{
  "n_layer": 12,
  "d_model": 192,
  "n_experts": 8,
  "experts_per_token": 1,
  "d_expert": 352,
  "d_shared_expert": 0,
  "activation": "gelu",
  "moe_layers": [0, 1, 2, 3, 4, 5, 6, 7, 8, 9, 10, 11],
  "router_score": "sigmoid",
  "normalize_top_k": false,
  "routed_scale": 2.0,
  "balance_loss": 0.00284,
  "balance_bias": true,
  "init_std_router": 0.0133,
  "lr_router": 0.00136,
  "n_head": 6,
  "n_kv_head": 6,
  "head_dim": 32,
  "vocab_size": 32000,
  "norm": "layernorm",
  "norm_place": "pre",
  "norm_eps": 1e-06,
  "positions": "alibi",
  "qk_norm": true,
  "attn_scale": 0.177,
  "tie_embeddings": true,
  "parallel_block": true,
  "init": "normal",
  "init_std_qkv": 0.038,
  "init_std_o": 0.0472,
  "init_std_up": 0.0544,
  "init_std_down": 0.0544,
  "optimizer": "soap_variant",
  "lr": 0.0107,
  "lr_mult_up": 0.79,
  "lr_head": 0.00805,
  "warmup_steps": 108,
  "schedule": "wsd",
  "decay_fraction": 1.0,
  "decay_shape": "linear",
  "final_lr_fraction": 0.0,
  "batch_tokens": 131072,
  "seq_len": 1024,
  "doc_mask": false,
  "train_tokens": 711600000,
  "steps": 5430,
  "dataset": "wikipedia_en"
}
Below are experts of layer 9 (counted from 0) of a mixture-of-experts language model. Rows are named router (the router's row for the expert), up (a neuron's input weights, with its number) and show model dimensions 0-95. Each number is 200 + 30 x the weight over its row's rms, rounded and kept within 0 to 999.
After each expert's rows: "comes after" lists some tokens at least twice as common just before its tokens as in all text. This comes from a sample of Wikipedia text that the model never trained on. Tokens count by the router's weight.

# expert 1
router,213,214,224,215,254,243,168,219,194,186,144,172,205,161,148,165,179,196,190,186,223,164,247,218,217,170,188,174,250,212,177,139,193,212,199,200,186,180,231,239,143,256,200,193,196,150,212,199,197,218,230,207,200,183,172,130,202,139,195,168,163,236,216,225,197,196,215,223,205,155,170,231,223,188,160,214,188,181,186,217,143,204,265,225,177,202,153,195,220,204,207,237,228,230,221,225
up21,175,217,166,213,208,178,173,223,231,223,180,192,152,204,177,225,218,150,172,179,161,188,176,211,171,239,210,192,222,187,198,202,200,225,195,190,267,224,228,209,189,259,157,156,166,204,209,176,191,213,207,200,150,188,159,203,266,207,222,131,170,173,203,210,163,160,239,156,216,159,195,171,184,230,145,161,195,196,165,184,224,215,225,187,215,188,240,239,213,150,216,194,195,250,194,180
up22,210,247,174,194,176,236,203,184,160,245,179,208,180,242,169,198,218,187,215,155,205,210,167,212,228,154,154,173,231,237,208,167,203,161,194,167,198,141,219,233,172,239,214,216,226,157,187,173,177,243,157,210,194,187,148,156,203,202,236,224,207,139,132,252,208,190,253,201,268,169,212,193,153,200,200,145,245,204,207,237,208,123,278,212,209,175,222,189,179,225,193,176,203,219,236,196
up23,183,215,220,180,208,141,223,224,239,189,133,208,242,192,182,227,228,164,215,221,150,207,185,184,182,201,216,222,172,172,200,203,221,172,191,206,177,151,168,193,185,237,200,145,196,160,179,261,147,229,144,223,225,216,238,210,203,162,196,198,204,205,209,185,197,204,182,196,198,187,204,180,235,214,210,321,241,172,211,185,190,242,159,164,249,206,191,199,182,238,172,219,185,237,152,201
up24,155,195,173,193,215,236,191,180,256,223,218,176,206,228,230,180,192,191,200,198,249,168,236,189,256,167,189,221,247,212,176,189,237,170,193,116,215,237,224,129,216,222,197,225,205,174,206,208,176,149,207,172,182,199,172,201,175,193,218,194,185,184,230,214,184,254,181,186,260,191,165,200,215,193,194,189,153,181,224,162,172,171,232,164,231,251,200,193,266,174,178,170,177,200,209,154
up25,215,236,165,198,173,161,150,232,195,288,202,179,152,176,245,201,228,215,138,167,200,208,203,192,200,264,179,140,217,238,207,158,185,169,174,168,184,177,215,133,221,221,228,180,145,198,237,245,141,179,204,213,196,197,172,163,185,182,120,211,170,162,229,189,201,182,182,185,181,170,198,250,199,235,211,178,229,201,214,168,186,176,185,174,200,151,203,203,183,205,224,258,190,283,173,105
up26,181,264,204,228,178,211,203,176,189,219,194,150,186,183,191,186,154,193,173,174,214,207,181,184,162,269,201,186,179,139,214,133,211,202,253,192,206,179,147,186,200,216,179,214,220,171,218,168,184,217,203,168,203,183,179,179,202,166,141,203,238,233,190,192,192,245,204,246,174,205,199,146,204,199,167,206,215,183,213,219,153,175,124,181,189,237,207,194,194,207,189,225,237,165,142,182
up27,290,243,157,241,188,216,233,249,281,221,172,178,168,256,207,184,160,178,185,220,221,246,216,186,179,228,194,219,211,222,159,213,214,224,216,216,134,187,208,197,163,192,225,172,209,142,150,196,198,184,204,213,247,183,142,219,191,212,199,233,167,221,137,167,218,206,218,214,260,155,139,157,213,224,227,180,213,200,183,207,229,175,214,211,155,244,190,167,255,239,196,208,203,233,202,213
up28,171,231,153,162,189,227,200,213,183,175,233,230,131,211,179,199,220,194,159,205,209,187,204,159,221,216,232,179,188,163,213,210,163,246,231,173,181,170,205,214,173,195,177,194,229,195,191,190,177,234,215,189,175,228,198,101,212,192,223,172,155,229,160,200,227,186,170,164,204,215,217,183,229,210,236,168,183,161,206,148,205,268,247,190,261,214,202,154,153,217,189,124,210,131,162,213
up29,187,210,168,205,214,246,191,235,200,237,252,246,172,154,223,228,163,187,163,234,156,164,151,283,191,207,222,198,174,237,218,249,218,162,190,194,207,158,217,248,158,187,239,209,260,214,189,220,181,166,169,183,208,236,160,215,215,165,228,194,252,193,207,197,215,182,180,165,173,218,200,199,189,232,216,229,201,199,161,174,203,219,171,233,207,198,142,201,195,193,172,159,238,217,175,276
up30,147,146,159,194,217,155,169,198,230,208,196,152,154,280,205,185,164,158,227,156,217,241,232,186,199,175,230,148,164,168,196,166,195,235,218,232,167,206,203,168,262,199,219,172,153,164,199,212,198,184,225,149,191,202,142,240,235,238,190,234,202,215,170,229,208,191,253,219,233,194,192,269,140,191,199,185,226,228,166,156,215,222,165,181,181,232,215,176,193,206,216,218,211,179,189,139
comes after: ".", "\n", " |", ")", " in", " ="

# expert 4
router,191,176,239,201,197,173,211,186,134,213,196,183,163,140,230,177,183,201,177,154,255,198,233,250,222,155,244,208,258,203,212,197,175,205,253,178,218,209,198,198,178,226,211,181,232,197,175,226,192,198,159,207,190,173,178,181,207,174,218,207,198,204,177,231,129,208,201,167,255,196,244,174,256,180,200,209,148,192,192,240,199,168,189,234,205,229,219,217,238,218,230,232,169,232,182,184
up21,165,179,192,209,140,192,200,206,168,205,163,171,198,141,209,151,172,189,239,147,242,183,166,205,158,203,153,177,155,233,219,192,222,177,223,212,173,172,265,233,135,209,231,222,255,174,216,154,268,184,162,239,157,201,224,195,145,194,174,207,229,256,165,233,177,201,220,218,244,223,181,180,187,145,211,223,155,197,151,197,185,182,226,178,254,195,249,215,223,171,183,264,208,183,191,234
up22,172,225,234,159,163,192,192,225,202,177,170,211,153,207,201,154,209,224,190,269,181,207,134,223,172,186,131,208,182,148,169,203,153,188,190,207,165,173,194,223,189,208,216,172,178,188,238,159,164,167,203,189,204,172,254,185,211,181,186,163,184,225,199,203,183,167,185,179,189,212,202,229,210,161,169,193,226,212,203,179,185,184,201,180,188,149,207,244,169,216,192,166,129,218,173,212
up23,179,182,266,132,227,179,222,185,132,216,164,184,202,186,224,200,244,217,225,189,243,219,204,202,206,186,203,195,209,242,221,157,195,117,190,203,200,124,183,184,228,241,165,241,220,205,209,217,209,285,244,206,206,185,228,136,196,198,187,202,187,246,206,234,238,148,252,200,205,190,199,172,191,233,161,207,217,173,165,182,183,190,212,241,237,194,158,234,245,160,188,200,129,211,229,185
up24,176,158,230,154,180,199,228,231,233,187,247,201,168,155,230,152,224,170,223,231,218,231,200,213,238,199,242,162,256,203,177,198,251,240,230,239,142,165,237,207,172,182,241,182,192,210,206,226,192,187,152,203,224,203,177,203,227,185,205,200,186,159,169,219,151,228,226,155,200,235,156,143,212,187,217,192,215,188,171,195,229,219,231,219,189,239,169,235,227,185,188,166,182,245,196,210
up25,199,188,120,167,234,193,192,213,234,195,213,224,215,183,179,170,221,247,135,219,216,175,206,227,210,182,112,229,242,152,160,264,199,183,187,209,232,226,173,230,204,210,211,169,174,223,214,262,203,199,216,241,208,163,169,214,187,229,190,231,176,199,209,201,199,118,183,190,261,219,193,193,207,193,227,172,153,155,218,185,135,165,222,192,174,228,199,225,260,201,217,175,166,226,218,223
up26,175,220,227,224,143,196,161,215,211,199,137,182,174,251,183,194,183,206,168,225,187,252,188,164,183,210,218,208,152,187,236,172,192,187,169,241,204,195,201,199,240,246,180,224,177,152,184,206,227,185,174,204,145,235,170,242,176,164,174,165,138,194,233,289,217,252,208,240,223,213,194,195,229,220,218,237,219,209,161,234,142,192,225,208,188,190,230,236,187,173,229,265,182,181,214,176
up27,191,165,161,159,215,231,218,239,169,203,192,181,173,228,171,207,152,202,227,189,205,154,195,233,220,145,167,123,198,157,195,178,222,202,202,211,214,201,165,208,257,152,208,147,236,143,201,208,226,158,167,203,224,158,190,159,205,180,177,179,205,210,193,214,269,178,195,185,221,156,204,244,200,183,229,157,192,183,200,190,190,156,179,203,199,193,192,230,184,179,124,234,219,164,216,188
up28,223,207,145,185,237,179,125,237,206,211,199,156,171,204,164,154,174,145,183,176,203,170,184,264,206,201,230,191,248,127,146,236,174,213,207,182,204,186,160,167,192,126,209,189,242,149,236,170,225,196,217,184,200,225,129,161,198,210,188,229,230,224,197,184,162,187,152,201,214,185,200,181,243,207,124,194,173,243,236,160,202,172,220,172,259,167,158,198,228,199,258,253,201,225,235,209
up29,219,199,170,229,235,242,211,222,175,196,158,171,219,166,183,209,179,173,160,185,161,199,158,221,186,197,264,176,216,203,155,132,189,209,171,190,208,145,198,159,181,230,196,176,199,223,225,155,228,198,191,162,193,225,223,211,198,186,210,166,171,184,179,203,204,192,161,167,200,193,199,201,196,231,158,249,153,153,183,196,220,177,157,187,159,198,237,187,160,240,156,185,188,213,221,177
up30,213,212,166,168,241,166,221,200,184,150,220,168,220,123,212,188,190,200,210,251,159,181,198,193,185,187,194,146,189,193,220,184,169,206,210,215,151,205,220,229,237,169,154,183,179,233,136,189,214,239,142,181,139,196,162,217,188,174,219,181,186,187,161,185,178,175,203,205,232,198,168,137,213,156,250,238,180,207,203,181,215,238,238,250,154,266,233,225,234,202,222,198,233,200,167,186
comes after: " (", "-", " \"", " ", ":", "/"

# expert 5
router,217,188,155,182,181,265,194,224,201,246,177,219,142,233,141,233,227,217,176,219,223,117,190,240,152,205,217,193,197,259,192,184,206,203,197,202,199,189,206,200,153,238,202,155,196,190,198,187,151,202,219,163,184,233,231,164,198,203,228,154,187,218,174,250,199,248,260,229,159,182,252,195,227,160,109,200,145,167,230,181,158,210,219,180,188,236,192,211,171,185,217,190,246,185,208,234
up0,178,217,240,181,211,204,195,227,200,202,154,188,184,220,186,174,150,175,205,111,178,213,178,182,216,157,260,196,184,199,178,217,173,173,142,204,220,256,199,202,143,209,221,219,189,169,196,201,167,165,216,158,199,229,175,204,204,194,187,155,198,193,177,182,167,189,202,148,235,205,199,209,232,181,197,189,238,194,186,190,192,182,187,206,186,238,168,227,215,192,252,153,212,233,195,182
up1,213,168,198,220,225,183,191,217,181,209,260,121,209,175,198,229,164,201,198,216,175,268,242,214,207,203,181,178,189,179,198,183,196,225,194,181,218,217,162,209,219,169,168,137,174,192,221,192,202,246,192,207,209,189,205,178,220,184,222,206,209,154,192,223,191,213,159,246,229,180,161,209,201,218,199,232,233,218,152,233,242,141,218,180,228,210,196,214,150,241,253,208,195,270,132,237
up2,269,192,208,224,223,220,193,225,188,171,160,189,180,218,182,191,164,143,216,243,211,216,254,227,137,238,169,263,162,228,194,240,211,203,217,213,165,207,196,217,195,210,210,189,220,212,207,153,246,236,203,186,137,195,208,208,214,248,231,226,207,173,215,201,244,212,168,186,222,217,194,250,207,204,220,197,201,194,231,200,208,185,196,191,156,157,195,130,237,283,199,125,199,246,226,226
up3,236,253,233,210,200,214,202,195,152,193,208,221,163,161,221,188,181,219,141,198,224,164,183,179,204,193,183,186,208,202,156,157,228,257,173,187,220,169,187,219,238,184,177,240,111,186,198,154,179,251,222,181,228,177,171,182,184,195,228,195,193,107,177,214,170,181,222,225,218,198,204,169,180,189,183,200,262,215,200,215,216,159,208,181,209,220,160,235,194,205,181,218,225,199,162,211
up4,183,171,173,235,260,205,189,187,205,207,213,169,202,130,199,240,201,216,203,237,223,196,182,143,194,197,212,182,218,200,240,197,194,139,241,184,209,187,236,173,157,146,169,182,214,196,176,199,193,261,181,194,190,147,135,201,182,193,199,217,225,187,134,183,195,224,203,149,246,198,261,237,215,222,167,169,204,232,205,215,171,163,174,225,170,183,220,196,251,154,239,234,175,180,223,208
up5,229,205,256,229,199,185,184,183,195,179,138,222,185,213,177,173,228,226,160,198,201,174,215,188,156,199,224,148,190,222,221,233,258,193,188,250,196,209,210,155,176,235,228,142,186,204,212,110,165,274,226,217,180,229,173,185,213,164,202,162,174,263,194,226,181,159,209,215,169,131,250,217,154,198,187,194,249,230,219,204,169,189,202,218,195,210,206,226,128,161,197,153,194,216,177,190
up6,217,265,211,245,218,204,200,252,187,259,176,160,141,222,192,140,160,167,276,165,242,173,224,175,189,223,225,243,215,190,203,205,238,243,179,198,190,213,196,228,149,118,188,217,170,229,240,251,186,200,193,163,202,250,166,150,179,232,235,170,195,209,187,211,196,208,199,218,209,185,170,226,228,184,191,172,235,180,239,175,162,159,177,166,168,187,179,214,198,174,139,183,149,181,192,189
up7,177,199,165,194,181,223,180,203,204,175,159,223,121,196,166,194,151,205,188,202,180,185,163,222,251,212,214,209,190,190,205,170,229,243,220,178,201,195,249,201,187,147,178,195,181,183,166,193,230,234,213,214,179,191,177,149,197,173,183,189,250,181,192,217,240,182,221,206,193,180,195,187,227,186,215,203,167,167,146,219,149,156,220,216,139,195,194,194,228,208,165,142,208,143,172,223
up8,173,285,199,149,195,240,252,184,187,231,195,220,183,238,200,183,224,178,155,195,159,154,217,204,201,176,181,252,241,208,192,205,167,191,195,178,171,182,232,230,178,209,259,206,227,176,195,199,220,194,220,168,177,235,146,173,171,203,151,182,188,209,184,230,149,227,135,213,176,195,170,205,194,199,147,261,175,235,183,231,224,182,191,168,238,180,114,174,245,188,200,176,217,181,185,174
up9,184,178,168,187,190,171,210,192,195,180,139,183,277,173,202,173,176,192,164,234,239,161,235,190,206,202,209,161,187,159,269,229,223,170,258,141,150,178,194,220,214,182,189,198,191,220,162,257,228,183,156,193,215,188,204,183,224,229,236,138,224,243,199,207,230,200,140,184,155,182,220,198,160,173,186,182,140,227,241,189,167,202,155,235,212,247,156,199,153,189,182,211,170,185,176,148
comes after: "\n", " ", " —", ")", "\"", " 0"

# expert 7
router,203,209,236,194,216,226,265,196,254,191,187,180,191,190,228,152,209,236,201,187,223,168,220,181,180,197,141,145,173,181,194,185,266,232,217,177,156,189,186,234,153,160,206,197,215,206,239,149,193,228,219,176,172,179,184,182,247,202,242,201,195,233,155,290,215,149,287,176,178,185,206,201,176,198,176,193,158,173,215,220,188,235,192,203,236,178,176,164,262,206,187,242,232,214,146,202
up21,152,150,174,245,192,173,210,233,190,181,220,223,181,210,172,204,148,163,202,197,205,235,201,177,223,182,193,150,212,229,192,182,223,165,175,191,126,227,199,149,229,208,220,208,200,200,238,177,192,194,156,167,161,175,216,227,168,151,169,262,169,146,170,175,212,188,199,148,200,242,193,170,205,207,213,200,190,207,174,205,252,234,193,160,169,193,168,143,131,184,204,126,220,198,215,195
up22,223,189,192,181,179,201,227,152,170,161,168,181,169,172,186,199,192,206,166,226,202,229,212,219,194,133,186,136,181,206,201,165,199,249,170,270,188,157,160,183,224,190,199,215,247,241,186,215,214,213,194,187,154,198,223,188,210,186,162,189,195,235,195,230,195,169,181,190,161,135,214,250,215,219,238,171,188,175,175,204,176,228,222,209,169,190,188,132,225,82,227,222,176,170,198,187
up23,156,229,175,193,238,220,270,186,154,185,196,199,207,190,209,169,228,221,230,178,221,178,224,225,184,177,186,156,132,184,199,209,190,206,208,204,202,210,192,192,160,190,212,159,197,156,152,244,202,233,193,189,158,257,219,217,206,196,194,172,183,206,169,199,189,214,202,204,174,201,193,223,188,141,148,234,168,186,209,199,200,167,175,208,167,234,163,178,210,239,223,184,161,165,186,181
up24,185,191,224,199,195,226,237,126,234,165,202,228,107,202,226,218,173,203,143,174,220,120,219,216,206,208,217,200,165,155,184,208,163,214,172,222,159,216,178,184,187,196,203,142,235,179,250,187,199,218,218,219,181,207,187,147,218,186,227,191,186,221,205,236,220,156,259,244,187,224,211,216,204,202,155,234,188,262,186,208,171,215,205,189,181,141,217,166,239,179,178,140,254,211,192,256
up25,177,182,155,194,219,195,190,195,197,218,188,211,183,229,201,179,179,244,190,166,209,225,250,133,167,155,219,224,250,257,212,174,220,261,210,178,154,215,187,197,203,191,183,197,229,185,185,192,211,204,234,208,224,213,189,198,182,253,159,214,208,245,175,201,220,147,227,165,218,210,195,207,243,214,193,192,236,218,187,259,184,184,215,181,222,175,180,218,207,196,209,174,178,176,225,156
up26,233,207,216,239,181,222,222,253,148,192,215,208,186,220,214,215,186,251,246,230,242,240,222,221,214,153,226,182,194,241,174,200,151,236,187,220,223,229,215,247,207,228,138,204,212,226,231,212,193,204,213,184,195,179,176,213,190,224,194,198,273,204,200,204,193,209,257,182,255,152,202,207,212,199,210,180,189,199,221,212,181,240,140,253,184,195,231,216,202,226,143,180,213,247,158,200
up27,179,211,218,224,189,163,139,194,179,196,203,171,203,231,212,198,183,193,179,216,193,192,212,192,201,188,156,193,276,150,201,211,190,291,182,254,200,197,191,198,202,183,183,147,153,225,195,201,169,224,189,202,159,228,171,195,156,235,255,187,234,231,216,250,225,165,143,197,217,188,232,209,244,129,210,201,216,211,216,165,136,188,166,211,213,175,229,178,179,227,202,138,187,171,220,178
up28,213,213,228,172,182,166,204,178,229,183,192,178,211,199,219,162,187,230,167,183,235,174,227,178,196,201,171,192,249,191,190,247,169,262,203,280,204,200,232,233,150,152,213,199,151,158,170,209,234,206,178,177,185,186,162,231,195,176,171,211,139,147,247,229,246,156,205,237,191,210,195,193,165,175,199,208,158,222,255,209,237,198,166,177,189,216,177,199,203,190,227,176,172,182,213,210
up29,221,140,190,235,188,225,201,221,268,220,205,250,204,225,241,157,184,176,167,171,222,204,223,189,241,190,213,182,232,151,171,200,205,224,178,163,151,190,222,205,178,192,139,168,191,177,212,146,162,205,187,172,187,244,126,235,204,252,195,164,198,222,242,240,198,190,228,195,196,195,178,196,255,179,212,233,187,219,183,213,172,198,186,216,210,202,160,191,236,208,243,173,224,179,192,273
up30,232,229,241,164,167,176,209,183,194,139,180,148,235,194,185,206,180,151,181,208,161,170,212,206,147,179,215,204,183,216,219,165,171,221,183,213,226,207,163,146,158,155,168,193,205,146,167,185,182,226,176,179,158,170,149,219,180,231,141,152,174,184,161,204,217,166,198,166,159,184,214,178,213,191,157,174,211,197,227,182,154,210,169,186,211,135,163,211,196,250,169,170,208,197,215,204
comes after: " |", "|", ":", ";", " New", " United"

# expert 0
router,241,205,253,145,223,253,209,203,148,198,127,168,112,175,228,174,243,225,179,204,217,194,177,207,162,191,188,210,243,183,168,159,203,183,199,235,206,195,230,212,186,247,202,195,220,196,208,235,162,189,160,208,206,161,193,136,179,172,245,175,176,249,158,203,191,183,233,170,170,175,239,175,174,161,216,236,228,197,242,215,137,227,219,205,222,176,157,219,238,214,182,206,171,167,190,201
up21,231,213,231,177,177,199,214,266,172,204,197,175,240,237,271,145,188,226,169,173,159,223,206,193,213,193,185,222,141,259,180,150,191,197,256,199,210,202,221,225,185,142,236,192,181,151,186,147,240,184,239,172,215,177,206,198,172,184,173,163,221,204,195,159,219,206,186,158,250,209,212,150,193,218,193,251,209,175,206,210,218,258,141,196,177,175,200,223,207,163,272,194,199,273,201,201
up22,170,204,191,206,249,154,229,241,192,217,189,241,140,131,225,203,218,230,164,251,228,181,187,213,160,169,214,175,188,165,186,158,166,189,233,188,227,217,183,240,183,122,179,251,214,228,238,203,185,188,201,200,163,159,212,210,188,181,238,169,195,219,162,233,221,190,245,221,250,186,227,210,247,185,216,232,220,166,203,185,188,217,215,195,203,204,173,175,152,232,206,245,197,227,211,215
up23,226,233,180,186,227,199,194,180,194,178,159,221,249,170,238,267,191,222,216,188,246,173,143,197,146,221,256,147,167,272,160,213,238,202,214,147,207,264,240,193,203,199,187,214,185,262,196,150,140,234,232,167,163,181,148,209,192,205,206,174,164,221,204,203,233,233,188,213,223,160,205,216,260,187,134,214,200,205,172,177,262,245,229,257,222,222,183,207,188,205,204,238,217,154,144,236
up24,215,196,195,184,210,175,218,192,168,252,150,249,244,211,168,186,223,193,199,204,204,182,241,249,214,209,196,193,250,237,211,183,194,209,170,195,251,222,178,194,129,141,203,184,168,181,196,149,227,170,199,238,239,228,189,235,182,217,240,195,230,224,172,201,199,196,224,220,242,245,248,166,239,221,232,256,235,239,168,229,224,232,239,215,226,222,222,209,189,191,234,142,229,200,192,209
up25,208,239,225,177,176,203,224,190,200,219,159,234,191,196,274,234,235,236,152,197,188,199,218,253,174,223,217,194,206,172,250,231,174,210,173,199,207,207,189,246,209,215,191,222,199,238,181,234,145,202,219,208,192,222,173,203,167,162,237,181,240,171,239,145,239,220,169,242,167,248,217,202,217,205,202,220,178,209,165,232,238,181,210,198,297,169,231,206,171,234,220,167,267,217,206,226
up26,191,202,261,208,248,231,230,214,271,221,183,232,193,206,245,174,191,196,192,208,175,201,152,188,187,200,210,163,239,162,226,213,181,194,171,226,200,136,168,234,237,229,269,148,189,166,218,180,173,237,219,176,228,195,200,144,138,208,208,174,210,216,238,160,180,147,198,206,218,178,193,197,266,208,128,170,201,206,197,227,176,239,286,234,214,203,175,210,193,181,250,252,203,231,174,158
up27,206,129,134,163,145,196,171,162,245,197,194,272,136,218,134,151,271,186,162,180,197,187,207,172,213,212,126,194,213,196,193,210,209,221,214,190,199,176,201,202,146,222,155,208,225,217,162,190,219,209,204,249,200,178,182,192,205,178,209,214,224,183,208,204,216,186,217,189,178,198,222,224,180,189,190,143,156,195,139,164,188,168,230,225,221,184,193,204,173,192,212,198,176,242,267,172
up28,191,199,176,199,192,209,188,157,182,192,158,197,170,137,208,206,149,214,154,210,197,176,163,172,174,197,196,221,197,218,183,158,165,224,208,221,158,178,193,190,169,229,170,160,172,171,200,177,154,197,166,180,213,204,181,171,164,217,185,228,200,171,158,236,199,184,152,235,162,218,170,199,247,177,175,181,194,178,194,144,154,184,163,168,176,156,152,218,203,215,153,225,139,211,175,173
up29,186,177,198,215,191,177,196,234,191,201,174,199,177,179,230,146,178,126,193,228,191,156,240,202,188,193,191,176,185,196,211,106,174,140,213,190,208,207,165,209,192,169,161,219,238,218,207,168,167,162,195,199,235,174,151,213,220,192,192,180,195,204,165,214,186,230,157,177,176,119,217,189,227,228,181,181,202,180,186,182,183,199,166,213,221,236,191,228,193,184,102,169,227,216,186,195
up30,180,199,203,208,236,254,143,191,196,209,190,166,219,163,211,190,241,259,177,243,153,149,192,191,181,182,213,212,214,197,261,191,240,219,142,226,180,122,175,217,203,200,207,191,150,215,130,227,147,225,163,230,165,153,193,170,166,250,185,187,190,167,250,221,175,200,178,197,205,228,206,188,187,135,186,238,203,183,177,209,204,178,252,249,204,139,184,221,201,217,237,185,187,182,157,170
comes after: " the", " a", " The", " his", " their", "The"

# expert 3
router,249,117,207,186,197,248,222,211,176,215,169,172,142,187,214,183,167,212,168,191,222,208,226,232,176,211,237,174,160,203,181,176,192,260,188,204,188,175,256,224,178,246,197,168,205,161,189,179,165,233,181,186,142,154,166,204,174,197,236,124,158,171,216,218,253,260,184,203,229,224,240,155,192,152,189,224,209,238,216,185,227,202,250,240,247,178,168,211,208,258,181,277,216,219,245,230
up0,200,199,179,201,216,230,200,174,209,206,237,184,223,175,240,217,215,210,210,167,233,195,186,181,175,180,236,193,136,210,169,185,169,182,165,213,218,206,224,160,231,153,236,197,185,180,169,177,198,199,165,161,185,221,162,162,225,194,154,168,223,189,273,238,176,216,214,237,190,177,161,198,222,168,188,146,174,184,184,269,204,187,212,187,244,213,172,217,233,184,239,189,192,189,263,143
up1,235,150,132,219,169,213,151,193,186,193,226,188,193,234,238,223,200,206,182,174,220,215,262,173,207,193,236,196,180,196,219,166,203,187,234,172,180,169,200,165,224,202,217,140,188,233,215,269,237,219,239,232,209,209,195,221,140,161,217,166,198,190,213,171,224,217,189,204,250,234,204,255,193,168,186,195,221,139,202,257,187,248,227,236,203,181,259,164,199,211,252,117,242,181,246,187
up2,216,221,205,215,238,178,136,175,205,235,168,155,220,184,207,133,213,191,229,191,216,256,171,202,157,217,233,216,210,177,180,198,192,211,173,259,219,203,176,196,230,185,162,268,204,219,218,214,162,231,168,219,213,164,143,177,173,199,191,230,117,200,186,207,293,161,217,195,204,216,205,245,173,171,210,209,239,263,205,193,209,216,208,198,241,170,178,250,268,195,175,251,221,192,170,176
up3,218,213,223,215,156,194,209,205,190,209,212,196,135,253,200,199,171,174,189,172,153,207,171,196,256,174,222,199,204,142,220,208,206,153,272,220,184,148,224,227,203,200,211,247,197,201,208,164,212,248,229,224,159,218,217,206,209,203,240,198,209,175,189,221,214,138,205,207,227,226,160,183,172,199,148,189,203,121,189,199,169,199,214,190,278,184,203,165,198,216,192,197,174,244,146,205
up4,230,164,198,200,172,253,221,217,205,259,191,181,145,211,199,281,272,231,258,193,173,232,224,240,243,218,238,222,189,231,246,238,225,217,153,264,223,192,247,258,192,238,234,200,186,189,237,148,237,178,185,190,224,231,224,180,220,213,216,241,159,229,194,193,193,203,236,230,207,211,233,201,207,196,209,173,233,212,222,231,184,198,241,212,222,248,237,209,202,179,158,140,181,218,243,251
up5,130,199,209,206,221,244,238,164,235,205,188,232,187,193,193,218,167,223,218,182,199,213,188,184,174,163,231,193,162,143,219,195,226,144,151,249,138,188,215,243,154,215,157,209,165,246,199,197,158,193,185,187,211,223,183,149,214,185,167,210,239,182,190,263,237,175,149,217,214,190,175,208,222,208,148,175,179,146,232,204,156,218,168,185,200,249,141,182,184,237,237,162,203,190,261,185
up6,216,205,234,164,173,178,199,170,247,196,229,256,129,244,218,238,264,218,200,226,264,230,246,205,180,178,228,185,186,200,139,220,190,219,218,262,189,200,225,203,184,172,217,163,219,266,203,130,189,229,219,185,233,156,203,223,237,210,142,195,178,207,195,207,189,197,260,178,159,178,223,213,190,169,213,208,194,197,229,199,149,199,199,214,233,171,201,156,182,131,264,203,145,255,187,242
up7,253,230,247,174,258,225,235,183,227,221,194,211,193,166,177,182,186,193,183,175,161,205,221,207,191,199,183,227,232,218,177,231,186,229,204,234,213,189,179,203,163,197,236,181,161,196,161,142,192,250,207,154,173,218,233,178,267,211,231,178,137,194,209,199,170,167,140,215,204,195,293,166,172,177,263,228,139,184,192,199,250,224,212,194,175,266,176,199,185,153,207,160,217,216,174,193
up8,159,232,182,190,178,173,176,219,188,235,202,179,149,190,209,196,224,226,203,200,184,209,147,154,261,158,258,225,207,181,191,187,182,202,189,163,231,145,221,154,166,222,153,192,177,165,185,167,206,193,177,183,134,217,148,195,206,215,174,133,223,184,156,209,201,205,147,138,183,221,191,213,189,226,157,221,137,139,161,174,153,246,199,201,188,175,199,194,163,214,176,155,201,198,265,217
up9,168,226,236,236,205,223,163,198,209,220,172,230,204,193,176,134,217,215,114,237,213,230,239,151,186,187,205,152,195,209,177,208,181,208,226,176,211,180,208,171,150,238,211,205,210,215,195,176,192,191,203,211,192,215,228,227,198,145,200,162,189,182,208,222,269,238,172,203,173,191,190,234,235,264,180,175,193,209,180,180,232,215,165,202,234,193,219,168,193,136,196,207,249,221,181,187
comes after: "'", "-", " was", " and", " to", " as"